{"experts_per_token": 4, "normalize_top_k": true, "routed_scale": 1.0, "init_std_router": 0.00796, "lr_router": 0.000801, "head_dim": 32, "positions": "rope", "rope_theta": 2830.0, "qk_norm": false, "init_std_o": 0.0, "init_std_down": 0.0, "optimizer": "muon_variant", "lr_head": 0.00766, "max_seq_len": 512, "doc_mask": true}
Below are experts of layer 5 (counted from 0) of a mixture-of-experts language model. Rows are named up (a neuron's input weights, with its number), down (a neuron's output weights, with its number) and show model dimensions 0-95. Each number is 128 + 32 x the weight over its row's rms, rounded and kept within 0 to 255. Numbers have three digits each.
Before each expert's rows: "mostly gets" lists some tokens that are sent to it at least half of the time; "comes before" lists some tokens at least twice as common just after its tokens as in all text. This comes from a sample of Wikipedia text that the model never trained on. Tokens count by the router's weight.

# expert 226
mostly gets: "ra ", "ai ", "ada ", "ja ", "ya ", "az "
comes before: "| ", "(", "and ", "was ", "=", "K"
up0:137103138136169190120205119090189087152158145129161135103147116087132159096105143124084079135125125130141142114119146145141144153197135089096126140133123087152123099082170135145113084093113104170155095093121101111093139119150224128154185121069097193101118153073093091120128062130166094159
down0:146121145162140159157194136125104125138173088116181127120091102119067108134125170089165091082151167094151147085156191139073145119144157101144130106121130033151130055110127148115175204086119148150111128125122117096173162105163145140096118129092108136140100147044133083106112177131152155150
up1:152157145213123169151103081142134120142118153137160138117113136116165163143066112170097117192150139153123145156111166169099159124101036108105090123187131140106132083119120151150173077184081105102132101100123130151136165090119148134158157077102147136129079152083144141088072068063160126124
down1:088144119039093145170091164136072099118078161124097126150078105156118084155154078108142133111176140173111128132127146157131089119157176143124080132075161150154107164132154136150136149153135107111105172138144170148071080171088113110164101168104053186087148127161152096170152126179085131141

# expert 76
mostly gets: "\" ", "\", ", ") ", "} ", "] ", ".) "
comes before: "| ", "|", "(", "and ", "is ", "– "
up1:128104193120027108152103137103060113110088144133179107119110157150138142168127195137133156126186095149142138145157124120080053055121140178126176114160131151078100153096120154088158161146157113159169106072152079153105131124126124150161128156094151134116165114146101132076109152135102186124
down1:097140125124082106101167156115119055145192159133113119142116198165101130175160148129040118107106066111091141111121087121172134125145135116107117170090125138155154062090111150133183179146152114125052176125138168142121112119175097152163120105109165112182062136156135145107115092129094138174
up2:111101142095088139114056136099134095157151091111123179141154133145113108110110196137133135106108098108054165059135100185140098105118146180158128157133195099074169157115115168057173112137185099167150104154180108142120176129129093162144092176130172090098179117138115111088145117143104141134
down2:071173098185118117099142110063130160183108142126084102132167194123111108153121160139079181075091155111118155095081101143074139107155167113117111182166140138098120106134126101107118142120131122161080144135133079141105188149043122111217139078099183134104130138135133152133140133140177152145

# expert 190
mostly gets: "pen", "ten", "Total ", "pres", "Pres", "lev"
comes before: "| ", "|", "00 ", "votes ", "sion ", "sive "
up0:089106147145103139149096165069144111107103125110132201129133105168185125109101084174178104125153103080043139101171118144128124149148135145172113148126188211134151093123139148149235106120152147086156143107114107091121120152092137144117125121094128155116129104076149134164070108116063097122
down0:166147112114066167099104105158099076125171135179202055116112120085190121094135179132102097186162123176124137091159123142178122163122156150149084136151096090164128139112088146120141137114176090075094135115104142154164084142146099115112118107142094120176150103138107146089153124069209151131
up1:130164137176119170140152157160138154092066124158092157096152127102109124143127166163129143115133145110094102121143161163110142203126105134121138108164145163081111100161073125144121096193139113160114114085099098074179221104090148096169056126105082123108169161095056129164120173126131137086
down1:082126161141126001105130125127115135103130104132117116133152134159088199121103090116125095073142112117113102160117068184106107142166148112096139123095070207153142146135166072126143123142131117110156139121159128128126084127155162150126098134163165094119129155157136139156155104193094227102

# expert 0
mostly gets: "|", "|---|---|---|---|---|---|", "|---|---|---|---|---|", "|---|---|---|", "|---|---|---|---|", "% "
comes before: "\n", "- ", "\n\n", "|", "name", "|---|---|---|---|---|---|---|---|"
up0:100129136080113143126104110113141113089125105151142095130110135163171065072110111088121203070097129117153114092104150175110123172199168133057131124183140114082108067094169146101160117085190167100130108167142091130156178126095149139119081128150136164186116165100082149166138129128084124124
down0:056167184162123182065139176132138155103111189154124125089139154100129075131134145136130190127105128116133099163148075122134119112174138131070101135165129146163109161124134118164152116087156150085093055184128142137134141158105133119134066132070154120147105203110107148127085077130075079151
up1:084133062156114156195121174112127114101164100159089201146079103161115193168158166077125079101140119137142144099152171161102135089163099060152107121164134142125137149144111128120128113156163128121144130202133085065177128118098149082099155079047120121149104117118145120165152152134140118166
down1:147090079054154138096126123131165108139197150123149116167087129147158122150142110116135164180136123146141142192173155076178114124161069127094153070159108094158165077080154180092165134109129081117116121072109092177109044110129092120141161125131144181162115120107123139144153129149080099098

# expert 223
mostly gets: "s", "is", "es", "us", "ers", "as"
comes before: ", ", ". ", "\n", ".", "' ", ": "
up0:122077153097139089214100147128132196166121107143126137157159080167137125136123091112115104144148059119120125089121144163077133069134069122116101163123203101119127154137099120083101149124213108153128085149100140117129129124160167085140183113167117078160107127130108171092153205144147107162
down0:126140143116151153119120090147074078075140158107112136134116177123122150082136109123116165132079104110182126148127114129118166112176076099146116128127084104137115177117087071125137114087153163222125190097182166117093110223125090154101164141137106162128081097139079103128146172192156130111
up1:120163125151114131171122157149092069145068123134144145152128132212138099108092070113104116132108104155098137165143144099114128155190133145128115135141190015132174138166119138191085130143132119106115153174137116142133134130134103089089099088105209121069094124121157120168195172124152123127
down1:085099140122170169085118110111108098131137133117120094060155136137114162069113081154136107166068108102173150109152148126120152169105138128173098138097125070074183137101132161145044118123145124211146142223135178129099165070143192147129124168144146142146109115144102142101108143098122113157

# expert 194
mostly gets: "ass", "all", "ath", "ear", "ad", "ail"
comes before: ", ", ". ", "-", ".", "ing ", "s"
up0:152093174051086136147069087089122153203150147108186129095145119173070131160165077109080140115162123136148124135173064115126096139146118136084141105119098167088163108145114113101173145123129116119110163132190104143187115153132072138097126113145114174108147152143047154124094144077127155160
down0:125147121104122066142086104176129111175132171099046125138217106138201137157119095079133160097180137210134135092163080147115102163159159129133106128106088140141092118144116107131148144141127092090085116086188125125117096118121114112129125095143121127091090144153139085176159174087193165145
up1:115096168151089109160154129085166116076053123109151148180147080134093131114134148114161100119108130123085132169115130182113164098163116131130103136120149108094137165133144144101059161107127098086140137079144134142219178126136065170119158131122157186069114190091115201167140127100125164105
down1:112170078144114099138151082161118140153172131087134118154118099100112207104104115054161136138155139117163160094097128080142151128141130166140206165114090129124068134108117130099134109135156157170118180175054136146085064136136084059146120155182122159133164137101138096096142187089099133141

# expert 125
mostly gets: "ang", "ong", "ang ", "ok", "oo", "ung"
comes before: ", ", "i ", "a", "-", "o ", "i"
up0:146098100127066145172086124117118108098101114157157155123127125120110126118083084212188100157120154123098180151189125124087110118182103206174137151100151116114116125150107097067090124113156141157127128107129094110141177210092113175168100099111158097114106181135115194125157135123073127102
down0:138175111096089140131121119171114150137074146114123089117122133125152157093085144152158142106093159166176157079058136110166147124089106073087140120135137100069212077167161166126081143113114109087119137054131105140117118107152129112184132234142135136151144127155141115115137128081177172142
up1:088116185097125114160058142132165135139121168132170116092132157091162175125061148169133095141133107154108127141179053127157137148085090184137159150141121158147137140155168163142148158116124091115125157073102174151096129140094148143087117168099154069146109107059032111101107142076123111139
down1:117138104106139156187102158113168162132130087097166171084158135137099139087220150133112093157126080166126130093099123140157114108156091174108129125170132168148164131108124106065142090074107108151139166135104076144065157169141100149127074145101203162129145111155143080098150157143070083087

# expert 87
mostly gets: ") ", "\" ", ")", "), ", ").", "); "
comes before: "\n", "| ", "- ", "\n\n", "(", "|"
up1:111156122125120124113138180154176133164120109107142108099116155151145205208118094116097154096141123104140081108150102195102197057114134097082150097174135152082071136163144077197122141147154129125160153111066154099144164133124121137155107132130141150099101107049140115087119163143076094105
down1:148111137148094169128145182103101168166101104095155157112033205119116146075122134110136085072143149111118148137151157174089105133080188125147165131172140100122180182152108109124110155151132077077112080090138171135151141136122140130088138175123115111090114155110172083125051112151168112103
up2:105111129158090155143113140127163165078139178141109142121023100155113119110135142184114129160148191095122098145165081163164164108125162117123091129129076099070092119165113086138117177123135054119076091131123158131109187161164104163140115184049140117088117109119141144147112121158133186124
down2:133072131191108145145095101178099175106118161155086114127108068102103081137162134087064107088090172080129106158143110179126191130158163126158106123119101107138136111163186119102102120144175153120059185152090118106114137135158141158120132201080160139157123112174076081132180140117127125154

# expert 104
mostly gets: "Dem", "po", "Hel", "apol", "based ", "coll"
comes before: "| ", "on ", "ic", "|---|---|---|---|---|", "|---|---|---|---|---|---|", "ic "
up0:090161128118087081068105109147100116092130112123149141092117133170110173129168104154118108138192109109165136134069123129128182171124075082111150124157107167150099070126116173096164168159166099125122133142083153085166143147189146166170067127093110192058171113132121149142190144114081117132
down0:113103119153120076105189180130100175135092158114142143121094111103117140101208075083199084153165142125128138112101122076163169106172170097092153091117103099170126085110139175137094126104100107124177164185109121111099068164196119137115109123102118159162146130144169098164095120139148150071
up1:165183164090117073171095193037139157166139133138164095127137142122161102137085148131135155062142158137094186131079115144175154126101123140126154201086095113118164125136137127162135160134127088138108080129145154102172113120169084118076140095128134109144097082113166058093152130188094113135
down1:111202142186116128140125112048166134152203187119150086177126097149140111073190089110138064071155123138079143142137132145167114086109164113111151134123123130117153149092157173186126187106098143117109182115130158155130148128107101115096125127044082137143108116126107080102088145126125140151

# expert 15
mostly gets: "Party ", "League ", "War ", "General ", "Army ", "military "
comes before: "of ", "(", "| ", "and ", "in ", "League "
up0:112102078117101152153139157111185140119097088108115134097138122133151135142133146078098122095191145150055193124116098182115179103125184108108082165085126106167099199176094147135139170155093158118104154161086112083143177071143058126097134128143124118097148141085176125109192144129162141108
down0:097101172110134134148102128134150087186166098168143129133145166167089133126088109120080109028161144112130166132180073143105154089080156145199127095166053128117094131140132127181097097118114132076117087144187090146177091105127142151120164169158114124136177139167148160133092128087121095134
up1:153102113119175148128113123181203105125066118080194123114118129163141096111125167137120125093127150081081159165136141161125178103139086194078069156159140097175121159183167131142134128145108114132131138136077087111146185089128098108086096133155097178073116145143132077086142125183151089162
down1:123143174140128142182121134122147145158163151163112171119138117178083145109120155149073126101120104169097161136165116143095139129147118134120077112172169106099166105150091117134111130165091083107159129105088108110167099053178067113167124143161071127075161102110145155109105106203097192039

# expert 167
mostly gets: "iz", "add", "unn", "expl", "ish", "ard"
comes before: ", ", "s ", ". ", "ed ", "i ", "a"
up1:130115069106137142129068133109148101086101148124104110200108091196092167140113176109121139164181117192079166181159115164122157120108125115166095111134160104108099211115130162127083160154128140087143135118099110073150209097161088173141071101115122094128117118116151143120087166124121088144
down1:086146074169148114151166124142124134098119115079127158103206159122204168146083110161129091132125084092118155149074113151056136154121108143070168173158108097101124138118121032110119106127113129168090151136129095176161168130119174112149193091103096161093128143090158140141127143101128171166
up2:066166151113126075128115136105094149112066172122191153123171185154126181158143145158093115136085101094140181183154164153067145085117108123141117108117163076123078127127157120084102099150170158114076128156175100130142162073131141143158138120101070185144118080091133127138180163110095145103
down2:123165117178118122154132160115140164167115081142111114114134162094129159080137137154105113110125112149138136139230121180112114171032103163103115197106156128069129149163163096124084154173096081117186065102116112163153154097104093144102103169147154080120133171121118114106103114069145159105

# expert 107
mostly gets: "′", "• ", "- ", "Personal ", "°", "″"
comes before: "- ", "| ", "= ", "• ", "Born", "Country"
up0:175155156171113111107069151134098090157112145132134123145110141156133136091134159114170094102156021134115146092173157162109157074121142169148143189146093151120145118130145087106179104154107092093097099121102104074122167159116143174127186139139089106090072190153121114088086176155113185119
down0:088138138127195135119102149033121144131126080131180101171097114113171111067169100127126182118157150166141179167133141189134147150157199147106145091076105112060128112127089127209133066162109120151090113131132149146135112090132126105095108151122101181084162094134123141150116075129136111121
up1:124118121143161158147098149110132105166101111085071177098116153119154087093141126158107122094127139110143078110157166137098122130190125157137144120071128070134122149117148103097159132117155131070169145074181102163184149092188135076154084178067167146122114097142184167077166129062110176109
down1:092100130116123181150100105152146145162149091092110091080152100067125116160136154094121112134102129123089144096083156135162164097113199069097147148101132143150117107124133085152116101129153149093127193094096046147141189131070127111131145165142175140228136077154114173108148127179130158149

# expert 192
mostly gets: "″", "′", "Coordinates", "Species", "Phylum", "Animalia"
comes before: "- ", ": ", "= ", "N ", "\n", "/ "
up0:135188093097151084125060111131105120157078030151142076116120172169120124100108194134111098088156130117198129108123179142117157102199058159120150134147213120119148112164122125144124131141138164144096156133171135123128120110109099106104113159075116127138159144148140131122174116191097081135
down0:167107110108181109142117187117102129118154071177136105132170132114110171140104131086154122151167175092116122142120173120105107052165106149111148198115147145109134111078139119146183137058132106157121095127091080127126055144124208098106197120095098138110134129155159085135131123204128115088
up1:089124203176152139155137147130169102092084068126141052150096160131128117121086101073102112111150107107064113067149127135119137085094150152138182154172155091096099103163162137125127128124090221121171119156158112114133088149138124135163099169144170125112091117164111134096132089128165150203
down1:096150124153108159105145077157111205093147102132166136152126106099107144159192158081131082106163088106124144136136133110119138111109105122145178149171171139147140144040146168173094199135094181078107070107110094087126157129157121074181107138122160099120121105125161095060151129172099103148

# expert 56
mostly gets: "ship ", "aircraft ", "l ", "engine ", "le ", "surface "
comes before: "of ", "and ", "in ", "(", "to ", "for "
up0:125176186150052153154123115145179093122122123122100109121152078188180179085142102092174171137162127115102107114163140127126135118127100094165045185163115102130111097115134085149131154104144165109140099170131159087124089072106116150191169128116050128098121133136079123182108130133105174133
down0:179190115165129093124095060046172106170140101141164074111153154214175096132169140085107173123088157145077138142110115109178138137171164112089113154120119111149176071129142141150082086141123130132099138096090132153135101158148115148070129110144116185103083110124116170133119109099105158148
up1:159149153150145148139084107127155126127191097094162174156103103189142133120110167093083070069155123125161173097095057166093186125151134095112118156127125206168146101071132161137132078157105088092124119134169097178133149095132141130117203110139138140102113132093114154089083101097140178109
down1:208109082112178101094077148089127100105151157118158130099138144157162102154142159140122121158190110131134087124107151102095137109172113140163059090108145079153164143118140120128132129085146178106106102187087074115129094081088171099177147153134152178149155123096071150144102126112088180200

# expert 198
mostly gets: "′", "there ", "″", "^{", "There ", "Bas"
comes before: "| ", "N ", "The ", "===", "W", "- "
up0:137112105163082135182133105145138095107117128176124202216085136118069128141141150096148172090126066167119134098110092127128149185092060157123101109090170111148141138140141109144158068150173122177152110157125070096158142162092114110139117075120125089115117185101113132138139137117185177079
down0:152141075131157142156169134068172069091101125155139082154121147125082104115130140156142060113157080148128052185160146153105111134172108117141105141126159178064118159134108141123073134170183162083115126125109151124093119173130200136149064098117089114133084098165163162182145123108141144113
up1:128156127198074127152164131108157150094150079112151133145136090136160074083131115133103135105109113108129136071169145125155183154170126108151077110169216131129100115187121135083144191124153118090124083132205132175133131152133064117132193143056131127101156152083103161121109113135106090127
down1:132159119090153156113115176154144069083167142144115115080094120081108147103117105128127149092205125131128158165136085116171124101122090156101138166106105120193176101110180158142142072101131099193104116160164141121164089052102133164145042146128139128163167126133154109137107055152126173124

# expert 202
mostly gets: "right ", "left ", "either ", "$ ", "%) ", "left"
comes before: "and ", "which ", "but ", "is ", "with ", "("
up1:149153109114146147087098144115156154144103149143132128051116149147091145085160142074083141112075117111094164139190154138104118136154149128109124119160129081109096089197133113145134118067158150130136156128185163110195136125065094167105124103163096218175078072144153130120127077122144086171
down1:142102166149139157075043098080136182145148137131107155160153116148076098123120100113138075119161140138134188140121129126131116114090156152067174124139120137094099214117132102144111149140129175171152192096137071108118109073133129143199158127089104151128149187086084157149150145108092069116
up2:076121142152140148201101102117070147076072128184134134127148107119133171158132152214085078122160133170073128135102172137150155124114136140131154090125143098074117213129151145089140113129129115138087166099152138099174123160121088132115058123109116141105076124172078169166144119155073104135
down2:115084144153157154140184154179075163122124142131104085082174134162160146082125138116093142093174152172155074086107133139157112108121157060090161124089132082102149137100093126110091155156124132039121131120192139140131168121133164232087144160106118106142108160087102128161124128075137132136

# expert 165
mostly gets: "ich ", "au ", "und ", "en ", "berg ", "ne "
comes before: "(", "and ", "was ", "in ", "=", "is "
up0:126148141109043109102089157161126156125144107199116098064120142069168140076132043171098134104160078192137161084108160138146090134174105166108120106104153175102133125118125118173150155171103142125125126090135151099134126120064113099166115144158187100149171109128108129123155074099155093163
down0:133096182108093106146118132176129109125132124139153136064141109106167094103158142124176184139141098048090163126128139128148116158124166091187121103039133140152141168152112149167103103119123115180115117119178177082120104160109105174096109157032089127144104166116147098128093204105107147145
up1:174055093166163121132150194103090085056127106154120125181104147143114103148148162131141103137138127109168128122139090132135098157102154165047101097124168146160166105132145166125125100079187126132108173133120157151154167174111138152115163126071093091115142192110105161122059158143187108088
down1:136146174078124122121117116169179200147128158120104157103130128098149131138151077099094136120078087150110096135175131146148159159120139152160103046095058123131123140107156071159103136150126175179140135116106122113107133079145114128211155077136105115130104164123085089114160051185108176169

# expert 241
mostly gets: "University ", "government ", "school ", "School ", "military ", "political "
comes before: "of ", "and ", "in ", "at ", "(", "for "
up0:106125119158103083146085118112146075116121146104136094119173229193132156060116146142137145151104130141154113153154147096073165139119161101122140108095084182114106152160131124141190123139137090182124180050159089180143123092107147150145129133099103138144111074147146110128130132029095143110
down0:112092087184127129157137144111180130191089141065150096134145133093177138113029157128116134161097168137104169110107114115120100086211154102140172150140170144170125190219155085125130131128104137106089084138119131105145146159136123112107098134145146116087100076084134125095095168109108160105
up1:159166069085127148192171138135162102149090181090152128149149185136167101096147079167158145165124130108115114145104120137086157116174138138100152185082095138169150137127186092119132084118102065123161166107143102130131142133123145059109135133096114150051146043086114121125138149089090108170
down1:149118105139128074141111139147144047087119111144139171128143148168134095140118203163126189129176115071189116142135150114151119050129064103138073124125140134179143071128099143104154103096127111126127152131056189196104103119160137119113112106143137102109140124102120231116110140128162135119

# expert 211
mostly gets: ":", "}", "ea", "ite", "ata", "able"
comes before: "\n", "\n\n", ": ", ", ", ". ", "00 "
up0:111124103145106181154154161082118180084191131166107132140082121133156082120151084146148094109165114194128146063125117089144177103139104097189116135119118157153122099181140125137147135134116151181092092171129097108105142121167124135108156090019145131148143128148138132135196096092125066071
down0:144142184105109101129190178135084102094110104139141160170076157084164083079158090153117130114136124115142136164165135176127069161086107064111112103111112107132125138135156123112229103133139130091102169138131153075136103129093138125152079123189091098121141101125152142130089214160115186140
up1:100097126125111142104123125172150084112190074142127188048114104179133126169136164141125145104143050089133146151146139128169123128152108121125121047119144151080132170183092114159100136158156112062079138114140122193151112131183155148138071114116128138091084144100125159123181113092118077175
down1:166203082117121099145069164116137138160132141063141080186105128137114110068129065180129055120097163143131171150096132088119133105148186075100151156140113098123082152145165109166145103083107109148090104130100192175133180135133138138139133142076157118159154142199104102148110118154114125108

# expert 135
mostly gets: "19", "12", "13", "25", "14", "20"
comes before: ".", ",", "% ", "°", "–", "; "
up0:120164096142134072152133108131134189097108113160132141119159137126146143163131133048101124151115116094116126147170201110054170120122078093127109173144170104109133143118127194110142123097115118152136204110146131117030175088111142100076120180095185106120060180119105121134151131154134141150
down0:159139137152184108126085117139164152179123130147101141064100114103184123127125176160098181093098138101126096083111081120134122107079170076091144128168142114159150136144129093100115150099126096111132170219122137111106078141117157114055139119145166040182173120129116099199109127130148151163
up1:126179073097164188126088129128142159081148045062120097131161152174121121113097074187129161146126123108118135128148141131150131138179149163142095171102084099130129168139125139196118107133156086145156084141146144102143156141167079122077124082146079154109085151062115116206125097126091123152
down1:093158160144146083114088122144107119139185135118085113161069106089131160115221040161116088159109162156117129120087109147114084150122191146115125144151119155126132148172108130140190134110134094086105158131152154144114049113163090179122131110070122092092129136155133180138145072173112178126

# expert 206
mostly gets: "Party ", "film ", "album ", "Music ", "League ", "Star "
comes before: "of ", "| ", "(", "for ", "in ", "was "
up0:182141143130113133151143152118083030126119111136199099157154164153108090162116103101126107079137121117159125095072133169108085102191076134111143144121127087099156138151152096168128110219191077127158119127137081166159085156083147127084143104112148132142081151144132165145111115126084105180
down0:104118160138128087142089148136124065097167093142115174124185082177143156145081141126172142166154109121121099136139070146110089170124140079121123194142100137091167179126118120127114121099099093139151150148106152170159115090122085178146098138040148050195130157100159134147076099107166127162
up1:112126127140097194099116117080177111120112127131194141136105137178112139088117135083095110101093086165156210106161124143131107077118166127060129166107076140112117175068184147143154106160190136136119123114137128116161111112050158113155143162158134129113126177133176200109132074143102087124
down1:157131116119129100120100180088184114144103196155126104185122098124141106105120118060126111157113166121160091082189133105157123169118107121179108159176171170130167144100127071095117170162095068140121098166147149152127166190132118145111076145107159167156112099135073098103115129120046100086

# expert 201
mostly gets: "19", "25", "20", "13", "17", "14"
comes before: ".", ",", "% ", "°", "–", "; "
up0:130165070137142095132139167138194177094147126106133148119101111126107110131113102111128104096080099133169127131134109126084145091169185182175127110068078095149077160174102093129194102141099204196127084119082168142101099116135151132137114079100159167153129138103173166170106088144095158152
down0:119154114142071116144158085159175159101187136108084158132127159104126163162103123091073123123042116097115180169180139137088135092124167104104152148128113166175122115189116116148171119179059138186117082095133137103087114123185108105106101102115156133093104170109140089150153100170072151155
up1:102103038164109154162149136107049112156115127124160118103116128112061123094145134151116147139112161191145165152126156145155056161157113123163197118095140156135104138173096158116116122129129138130094073169128144123139169086109118126065136197162175102098097134161101116172097096057171135129
down1:117091117077142130130146153134134123089112108132172121145091133173192144185115055133126167183132097208144117115106149126099146113150086151076166154115095109185143109071097150172168076148133049130117096165130085126137163121147126088117125149127107200158049133168144077131138128122124109147

# expert 113
mostly gets: " ", "Candidate ", "е", "himself ", "themselves ", "Party "
comes before: "| ", "|", "1 ", "0 ", "000 ", "2 "
up0:153109083083150050134135113123118181108087103136084114129096169105122054138132156158154143104123114197096119116103149152166165134111101089120101108198159090144189187148174172095150102100135151124156095118095067107184132140111152166084159127121164111098147083143141145096163191149112126160
down0:126089161105060211117150082140148091112123176092042143144099122133077049077148157100151171162120192098144112139121137099155107139096105119112065152128134185130153141136138106141163176133142175084080133153155136118092145085174158103118117162110165136161135089119108155125135142160159086132
up1:105135119111159163060124173103121194116164086146126187104135107160086184164185104097096148133146132131104161078127097153100145082129111113102118155138117111118143114107095115098134136146206103164151092142067109107103173134138102097171075144170135139049154165051101136131151176155107166129
down1:124144170123124166137145132079145152120119081103096091153101114191146136146139108070093104200150107151102176114070168106133146108085167082134143115150103067104109127170180105133117135167150151105140144112135125090134174095188145120149147184144094107075134019099169178104133087148147125134